config.toml
num_hidden_layers = 10
n_experts = 128
d_expert = 32
moe_layers = [0, 1, 2, 3, 4, 5, 6, 7, 8, 9]
router_score = "sigmoid"
normalize_top_k = true
routed_scale = 1.0
balance_loss = 0.00533
norm_eps = 1e-05
beta2 = 0.95
batch_tokens = 65536
max_seq_len = 1024
dataset = "wikipedia_en"
Below are experts of layer 2 (counted from 0) of a mixture-of-experts language model. Rows are named router (the router's row for the expert) and show model dimensions 0-63. Each number is 128 + 24 x the weight over its row's rms, rounded and kept within 0 to 255.
After each expert's rows: "raises" lists some tokens whose logits its average output raises strongly, later layers aside. This comes from a sample of Wikipedia text that the model never trained on.

# expert 93
router [124 132 126 111  55 101 158 108 128  89 120 123 116 131 130 168 111 105 149 133 157 137 121 160 127 108 108 148 132 132 132 114 140  61 181 146 110 132 199 106 141 148 167 149 137 137  99 175 118 167 144 132 135  89 112 180 108 174 145  76 157 122 109 159]
raises: "aut", "ful", "ctions", "ight", " (Gls)", "own"

# expert 120
router [130  93 102 113  85 115 130 138 178 120 132 129 101 131 155 124 138 180 140 146 173 135 133 163  93 105  96 114  94  88  84 115 170 130 170  93 132 106 161 147 164 159 146 141 141 135  60 111 129 151 151 157 186  99 100 127 111 148 139  95 167  95 122 144]
raises: ".", " with", "\n"

# expert 15
router [127 111  85 116 137 140 121 149 102 108 158  85 142 112 161 101 126  98 102 132 104  92 115 105  89 128 124 118 173 137 153 112 125 111 143 127  87  77 151  94 163 142 119 153  99 138  81 119 147 115 155 143 124 152 140 117 131 131 135 153 115 154 131 134]
raises: "\n", " ", " —", " .", "\n\n"

# expert 44
router [125  73 118 118  94 135 105 155 133 127 159 109 115 131  85  84 132 161 148 158 177 121  87 104 140 105 152 115 156  91  85 118 154 150 161 103 147 137 137 121 136 122 149 100 157 126 105 136 156 118 131 138 122 120 171 126 158 102 133 128 152 108 128 129]
raises: ".", " in", "ations", ";", "ation"

# expert 63
router [ 72 155 135 120  80 131 138 118  96 136 125 125 157 154 164 115 100 124  99 143 138 118 163 142 141 147 103 103 138 114 173  82 140 124 161 100  82 118 157 115 141 112 128 131  87 132 146 135 141 117 115 145 137 121 156 153 145 192 135 138 154 142  74 114]
raises: "-t", "-S", "-b", "-st"

# expert 79
router [143 126 133 102  57 108 193 115 148 113 117 119 111 147 150 157 132 118 166 150 155 156 118 174 121 107 136 150 136 138 140 108 129  90 176 150 104 110 192 102 133 124 160 121 130 152  83 157 125 164 150 142 131  93 118 189 113 183 152 108 148 111 119 150]
raises: "the", "row", "gar", "ity.", "agn", "ched"

# expert 70
router [149 104 143 147 153  91 101 120 130 107  97 102  96 138 122 138 139 134 129 158 133 109  86 174 123 107 137 131 162 139 170  84 131 104  94  91 135 129 139 141 151 140 118 164 146 100 138 131 126 109 149 151  96 181 111 132 113 169 112 125 104 127 155 105]
raises: " of", "'", " are", "hip"

# expert 17
router [108 167 121 100  80 124 124 142 132 135 122 103 136 125 131 128 121 141 130  83 136 169 133 116  97 111 162 125 110 145 141 117 163  92  70 139 134 140 171 133 106  91 145 101 143 145 139 106 120 130 129 118  99 129 150 121 145  92  97 111 147 155 111 146]
raises: "I", "U", "MA", "Q", ",", "EC"

# expert 14
router [ 81 141 155 118 122 131 127 110 125 127  79 157 127  92 126 117 130 116 147 108 133 133 109 111  95 132 159 115 146 134 106 105 139 105 117 116 145 145 139 102  82 121 152 136 160 120 116 143 155 108 134 148  95 133  97 126 101 114 130 112 166 128 108 116]
raises: ",", "el", "s", "at"

# expert 69
router [135 123  96 123 154 123 135 130 146 149 146 155 105 143 126 139 147 164  85 131 164 131 123 111 133 127 151 137 110 147 105 155 171 133 153 125 115 113 101 142 146 156 124  94 104  95 117 175 141 147 105 152 135 123 149 140 157 127 165 122  96  94  83 137]
raises: "\n", "The", "|"

# expert 3
router [147  70 113  66 129 146 135 136 137 129 113 109  90 121 131 106 158 164 119 143 112 107 154 145 136  90  98 142 173  86 114 112 145 121 114 112 143 153 149 109 146  90 129 104 135 128  97 156 161 140 121 149 168  96 118  83 152  77 124 146 131 102 113 122]
raises: " the", " of", ",", " with", " from", " in"

# expert 52
router [116 117 136 127 175  81 144 135 137 138 134  98 127  96 150 123 144 100 158 111 112  94 118 122 119  97 123 117 183 122 164 149 134 105 108 133 155 105 114 133  62 127 166 166  98 107 118 104 136 137 134 131  97 109  96 125 136 147 114  99 163 109 115 130]
raises: " of", "s,", "s."

# expert 125
router [121 126 123 162  86  90  96 130 142 127 164  96  75 125 128 169 137 120 176 117 119 108 139 167 139 137 157 158 174 113  93  94 165  90 120 104 122 100 148 118 141 155 156 120  94 120 125 142 134 130 152 168 138  92 124 177 125 165 157  88 115 144 116 118]
raises: "us", "ut", "um", "ur", "ent", "ac"

# expert 64
router [151 128 154  87 124  81 139 126 146 136 137 154  91 115 141 122 117  78 106 130 176 158 125 165  87 126  82 158 100 145 130  82 180  85 134  91  93 170 122 150 126  94 111 109 162 131 121 147 116 129 140 137 126 116 140  94 142 116 113 134 114 130 151 139]
raises: "19", "20", "18", ",", "30", "00"

# expert 88
router [117  96 145 144 132 144 126 135 141  97 136 110  96 125 115 104 152 196 141 143 132 159 123 140  87 127  92 135  98 152 146  98 110  95 102 150  94 109 128 108 165  96 131 109 122 136 156 129 114 154  98 134 155 123 128 110 103 100 123 128 126  93  95 129]
raises: " the", " his", " a", " their", " these", " this"

# expert 38
router [137 164 129 136  99 165 132 111 133 112 143 115 102 115  99 134 131 125 154 143 108 118 145 120 140 135 105 101 169 158 105 126 111 130 117  98 117 109 124 125 128 107  81 152 119  82 121 150 122 109  81 151 141 131  97 123 133 142 138 145 143 108 113 131]
raises: " although", " sometimes", " including", " if", " often"

# expert 39
router [112  94 110 111 135 110 144 118 108 145 170 115 132 101 150 108 152 105 115 149 115 162  93 137 122 110 137 113 104 144 159 112  89  83 142  81  79 121 117 121 110 104 139 171 137 109 116 138 139 118 108 127 149 152 137 135 165 130 155 152 129 143 128 145]
raises: " The", "\n", " In"

# expert 74
router [123 153 121 122  65  92 172 119 132 101 127 124 119 139 114 137 107 114 150 128 141 154 128 170 117  97 115 157 143 141 113 114 145  76 192 133 106 108 191  96 107 117 168 135 133 137 113 163 120 144 174 137 144 102 114 189 118 175 138  68 160 141  96 138]
raises: "eline", "urs", "il", "aking", "uv"

# expert 13
router [ 88 107 112 156 119 116 131 114 142 122 111 136  82 129 122 103 125  76 126 140 104 100 160 143 172  68 127 138 141 145  85 136 142  90 160  95 114 117 142 154 151  85 134 142 109 165 106 154 139 149 158 144 126  93 140 170  87 147 121  94 126 134 136 116]
raises: "er", "b", "r", "n"

# expert 114
router [114 109 120 132 132 156 137 148 131 119 116 122  94 131 131  91 122 185 123 110 135 149 113 140 140  99  57 152 143 121 137 106 127 133 112 122 158 131 172  92 180  90 150  91 148 159 143 107 142 185 112 144 148 124 109 116 173 105 153 165 131  87 115 152]
raises: " the", " of", " and", " or"

# expert 32
router [ 73 122 130 125 126 116 144 127 121  81 117 141 122  98 131  82 114 130 141 117 141 108 135 189 177 106 120 111 126 115 158 156 151 113 100 146 116 131 149 141 168 131 124  91 160 146 137 106 112 127 124 119 164 123 114 124 170 125 146 125 104 104 147 134]
raises: " to", ";", ".", " in"

# expert 119
router [121  98 138  85 109 122 152 107 139 102 127 122 101 145 124 138 116  94 111 132 177 122 118 185 127 113 150 130 106 123 138 107 126  64 165 142 111 109 184 110 121 149 151 140 137 129 106 129 121 128 153 176 135 111 107 165 109 173 131  92 155 132 128 193]
raises: "ow", " be", "ter,", " have"

# expert 23
router [145 117 153 121 135  78 116 175 130 137 140 158  91 132 154 124 137 100 125 138 143 143 115 125 139 143 113 133 107 146 113 144 115 125 135 110 140 152  88 117  93 100 139 147 158 162 142 112 157 160 112 161 160 139 163 141 101 106 133  83 115 126 119 147]
raises: "–200", "–19", "–1", "–2", "–9", "–8"

# expert 107
router [178 103 119 129 144 140 157 139 117 151 146 138 139 130  99 160 143 149 115 127 105 138 167 144  95  98 130 118 147 139 121 141 126 144 140 115 144 106 129 154 107 140 131 149  75 114 149  97 111 140 115 185 115 123 154 164 145 145 175 146 113 157 113 118]
raises: "ue", "u", "ut", "i", "en", "e"

# expert 49
router [133 120 141 107  76  96 160 112 123  84 131 136 104 136 128 144  90  81 166 143 143 158 118 137 137 125 133 148 103 139 135 102 147  61 172 152 109 126 163 123 137 116 183 148 138 146  99 160 123 156 151 160 131  96 128 164 110 146 159  89 160 128  92 166]
raises: " offices", "rist", "arian"

# expert 72
router [127 150  96 112 130 113 136 140 144 147 119 171 109 165 153 147 147 157 113 166 140 131 112 112 105 152 164 113 102 130 101 163 145 122 162 136 133 100 115 146 159 144 138 103 132 123 131 155 123 131 134 165 115 120 141 146 127 138 165 136 112 121 104 139]
raises: "|", "\n", "-", "The", "General"

# expert 85
router [135 159 137 123 110 163 136 154 149 163 171 132 131 134 103 152 131 106 138 167 135 103 131 169 130 128 127 143 117 125 135 105 142 140 112 120 105  96 142 153 131 153  91 157  84 102 115 118 105 100 114 122 146  95 133 150 112 104 122 121 154 153 158 152]
raises: " although", " however,", " including", " which", " though", " while"

# expert 20
router [102 136 123 158 114 130 145  96 136  78 103 122  99 134 148 105 127  99 158 118 127 122 123 162 149 109 156 150 166 141 156 112 159 106 149 171 110 115 142 136 109  68 156 120 122 147  86 137 111 172 156 148 131 115 139 142  88 154 152 124 133 127  77 116]
raises: ".", ",", "red", "r"

# expert 56
router [140 157 132 118  69  78 187 116 138 102 121 131 109 153 140 140 130 115 165 137 141 153 129 169 137  99 147 146 110 134 123 119 142  70 181 138 107 111 180 108 131 111 175 145 130 174  98 157 151 153 143 149 127  92 115 185 103 175 146  75 147 128 125 127]
raises: "hold", "ered", "(s):"

# expert 99
router [ 99 101 114 147 160 124 110 118 112 101 142 150  90  87  60 122 148 156 137 121 108 116 134 105 103 147 165 140 162 116 120 106 115 106 149  86 143 105 117 174  87 143 144 133  90  89 125 104 138 133  93 157 138 141 105 155 145 151 136 142 122 144 136 101]
raises: "in", "p", "o", "ib", "is", "im"

# expert 51
router [103  89 112 100 137 102 140 144 168 104 113  89 130  77 140 126 131 138 148 135 100  98  89 114 122 131 135 154 140 133 137 151 141  67 178 124 127 102 123 156 113 122 106 118 124 120 145 120 132 106 137 108 112 137 160 156 150 101 152 172 110 111 128 107]
raises: " of", " and", " in"

# expert 80
router [172  95 106 134 103 139 124 113 157 132 154 124 119 131 134 155 125 170  85  95 142 137 127 120  96 143  89 125 101 162  97 143 170 111 145 102 122 138 146 144 141 152 139 129 125 107  72 130 148 103 125 156 155 104 121 106 156 163 170 150  74  93 149 202]
raises: "=", ")", " ", "$"

# expert 66
router [116 150 132 107  65 111 174 127 148 103 110 112  95 150 118 133  82 116 157 131 169 126 117 141 139 101 138 139 122 149 125 103 114  74 161 137 118 131 182 104 155 124 170 136 150 148  87 181 111 169 163 150 136 119 111 142  97 157 147  89 169 134  98 155]
raises: " chronology", "estone", "ensis", "en", "es,", "hold"

# expert 18
router [119 144 139 100  65  95 161 111 149 100 139 136 113 152 130 138 108 100 160 120 162 159 119 177 104 127 132 146 115 145 124  97 131  76 170 138 121 114 194 105 130 110 163 134 128 154 101 175 134 166 159 163 144 105 115 178 104 174 144  75 147 139 103 143]
raises: "ally", "eter", "es,"

# expert 117
router [151 138 126 140 100 152 164 161 127 142 156 136 110 137 105 140 119 110 128 158 119 114 135 153 150 143 125 140 142 123 105 114 166 101 120 105 126  88 149 129 130 134 112 156 126 102 138 143 147 121 108 126 135 157 144 153 118 121 131 127 152 146 147 153]
raises: " however,", " although", " thus"

# expert 16
router [ 81 117 117 168 144 138 104 112 131 139 113 121  88 121 133 155 121 160 146  98 128 157 146 127 103 142 104 101 129 154  75 124 179 132 124  86 147 113 115 121 167 150 127 166 154 110  91 134 125 104 126 166 121 120 111 138 149 118 154 145 108 121 179 130]
raises: "it", "am", "ound", "y", "ub", "r"

# expert 122
router [131 131 139 137 141 131 125 125  90 146 128 145 140  97 127 110 162 122 165 116  96 131 121 111 146 116 147  96 187 118 110 135 105 137 135  98 165  81 119 117  89 173 124 155 110  75  97 108 140 131 132 130 120 128 143 149 168 130 125 120 139 121 140 126]
raises: "ate", "ing", "ed", ",", "u", "ut"

# expert 121
router [135  84 140 134 132  77 145 130 158 108 116 131  99 122  96 146 126 134  91 139 127 114 134 139 173 101 165 144 168 117 153 117 130  92 122 115 129  74 134 146 143 170 115 141 157 130 118 114  93 140 113  85 120 151 123 145 120 123 155 131  93  92  98 124]
raises: " of", " in", " and", " with", ";"

# expert 81
router [104 145 136  94  54 109 171 107 154  98 121 125 115 135 135 144 119  94 151 133 162 153 109 152 118 121 122 156 131 125 138 103 147  54 169 145 102 113 180  98 144 128 163 128 143 149 128 152 124 146 151 167 137  85 113 178 121 177 146  93 174 115 108 142]
raises: "away", "erman", "eman", "back", "ership", "ered"

# expert 24
router [154  93 147 138 109  75 103 146 161 165 136 149 118  97 141  98 119 102  95 133 146 131 134 132 141 143  96 126  99 176 102 116 180 117 164 112 108 167 141 128 139 112 139 157 147 164 118 130 145 135 144 175 135 131 157  93 130 104 107  99 107 137 136 135]
raises: "th", "8,", "7,", "rd", "9,", "8"

# expert 76
router [153 107 160 129 152  90 127 116 152 116 130  96 123 133 133 103 138 142 113 152 125 102 123 174 117 105 141 110 172 103 188  87 111  99 108  96 139 120 128 122 143 147 113 133 144 132 151 170 124 155 161 117 116 192 101 118 113 160 142 132  89 131 145 103]
raises: " of", " are", " were", " associated", " involved"

# expert 22
router [114 142 155 156 134 107  90 117 116 141 113 118 125 139 144 135 145 141 130  81 110 156 194 137  99 112 116 116 156 113  85 111 149 131 129  60 130  99 144 147 133 155  90 126  99 117  99  96 125 139 129 130 118  97 118 144 168 124 118 129 118 142 157 132]
raises: "ut", "am", "in", "it", "ib"

# expert 90
router [121  89 125 116 139  89 174 187 133 105 101  95 121 145 129 125 141 139 147 110 146 118 124 127 122  95 131 117 131 144 106 137 141 135 161  77 143 144 128 120  97 160 142 159  91 113 123 164 141 155 119 138 120 158 111 147 144 135 149  98 126  83 128 119]
raises: ",", ".", "ances", "anc", " the", "s,"

# expert 34
router [105  88 101 131 118 123 123 153 120 158 143 157 140 156 121 121 159 116 107 136 123 154  90 126 126 118 148 108  90 150 170 124 132  83 128  76 107 102  78 142 120 135 104 147 116  66 126 171 147 130  93 131 133 145 156 139 172 140 140 120 131 118  83 130]
raises: "\n", " The", " It", " In", " This", " They"

# expert 28
router [106 121 151  97 104 101 121 159 122  84 121 156  77 131 121 118 110 101 151 165 106 128 142 103 109  80 156 120 142 131 118 135 123 127 129 161  71 148 128 105 136  94 126 124 130 126 114  82 138 176 133 129 157 119 108 137 126 160 106  92 106 125 121 152]
raises: " first", " previous", " own", " entire", " next", " last"

# expert 65
router [128 149 130 108  58  99 166 129 133 103 129 131  96 146 150 160  98 118 162 129 158 149 131 175 104 104 153 143 130 162 105 119 151  57 182 119 107 112 187 113 134 122 169 135 139 151 118 162 140 171 150 134 131 113 118 189 114 172 147  83 156 104 133 166]
raises: "ly.", " rights", " system."

# expert 102
router [ 82 158 144  71 110 105 153 110 146 132 159 138 117 160 119 121 112 109  84 135 112 118 111 163 140 108 158 157 165 146 118 144 132  91 150 160 118  81  71 165 134 160 115  95 118 117 126 152 145 144 182 144 127 150 147 148  96 167 140 121 176 114  94 165]
raises: "wood", "–", "side", " end"

# expert 26
router [108 128 125 109  96 127 138 120 137 120 113 112  95 130 125 129 147 130 124  91 136 153 112 118 118 124 150 123 118 151 148 120 166 100  90 150 112 132 167 113 115  69 170 103 160 158 113 109 105 131 135 144 125 109 156 112 147 158 105  72 156 132 111 160]
raises: "I", "II", "U", "O", ",", "Y"

# expert 53
router [ 93 146 125 101 185  95 129 134 125 108 114 181  97 109 162  97 159 140 120 122 119 127 156  83  84 132 166 138 101 131  75  85 136 109 129 120 148 136 121 125 107 142 111 120 104 118  94 122 123 109 123 190 115 123 113 133  77 129 148 139 104 161 154 150]
raises: "in", "i", "ul", "ed", ",", "ing"

# expert 2
router [105 124 128 151 130 143 115 140 144 110 130 154 116 133 143 137 116 135  76  92 118 150 155 176 124 131 122 108 176 112 104  99 145 149 126  91 123 144 139 160 101 142  74 156  90 114 119 113 139 124 117 148 122 121 114 119 145 124 120 125 102 118 129 123]
raises: "in", "f", "us", "v", "l", "an"

# expert 124
router [134 106 110 146 128 106 168 154 131  87 144 148 108 108 158 157  90 126 141 160 151 126 128 161 154 138  90  65 146  90  92 148 148  90 145 128 102  97 132 128 118 142 146  84 130 127 111 167  92 153 124 153 114 135 118 134 133 118 127 140 119 111 116 169]
raises: "=", "-", "\n", "|"

# expert 62
router [123 134 139 132  79 106 153 111 140  99 146 151 116 146 119 104 113 129 150 142 154 161 138 175 116 115 126 139 113 125 114 114 138  69 168 153 121 113 197 124 140 106 162 127 119 147 123 171 141 149 155 152 143  77 107 185  93 170 136  85 161 121 108 137]
raises: "head", "ch,", " addition"

# expert 19
router [137 134 117 114  89 116 174 112 118  94 167 163 102 128 148  87 112 163 159 147 147 112 121 154 115  71 150 123 129 149 118  96 116  37 180 113  92  87 154  88 121  67 121 120 136 143  99 143 123 161 160 151 134  95 136 149 106 155 141 122 131 125  98 155]
raises: "b", "sh", " of"

# expert 92
router [110  95 120  70 118 132  98 134 124 138 105 151 121 117 127  95 120 187 128 158 133 160 116 147 171  55 106 147 131 105 141 131 138 147 117  98 124 117 160  90 165 128 141 105 163 152 125 162 153 147 119 130 137 109 128  99 150  87 189 191 117  99  98 151]
raises: " the", " by", " by:"

# expert 58
router [145 106 125 127 133  91 129 162 128 122 127 155 111  97 142 138 120 103 105 157 147 135 152 122 108 155  74 154  90 174 110 149 117 139 155  91 110 158 116 126 100 114 148 139 141 154 126 130 145 137 104 156 148 149 152 126 116 104 131  80 111 143 125 164]
raises: "–2", " or", "–201", "-0", "–1", "–200"

# expert 21
router [132 129 124  89  79  98 145 108 153  90 126 150 114 141 140 157 114 113 149 132 150 145 149 175 119 113 111 134 118 154 108 121 132  57 189 127 131 116 200 115 119 109 159 122 129 149  91 146 135 157 155 161 133  99 117 178 101 167 169  83 154 121 103 144]
raises: "ces", "ce,", "so"

# expert 27
router [110 143 123 103  70 111 149 124 154  86 136 136  94 154 116 157 107  92 155 125 141 156 110 167 100 101 135 145 116 129 118 115 141  79 189 134 133  91 179 114 126 125 151 135 144 141 127 133 128 153 143 138 138 104 117 175 113 182 130 101 171 137  99 142]
raises: " by:", "hip", " change", "PS", "==See"

# expert 11
router [ 99 145 126 151 105 112  95 119 117 153 106 123 134 125 158 172 118 102 132  98  95 125 164 149 122 110  96 112 140 120 118  80 146 125 122  78 123 126 137 111 149 138 145 125 151 106 114 101 110 163 125 126 114 108 128 145 148 129 128 129 140 134 165 110]
raises: "ab", "ors", "ib", "ist", "av", "ast"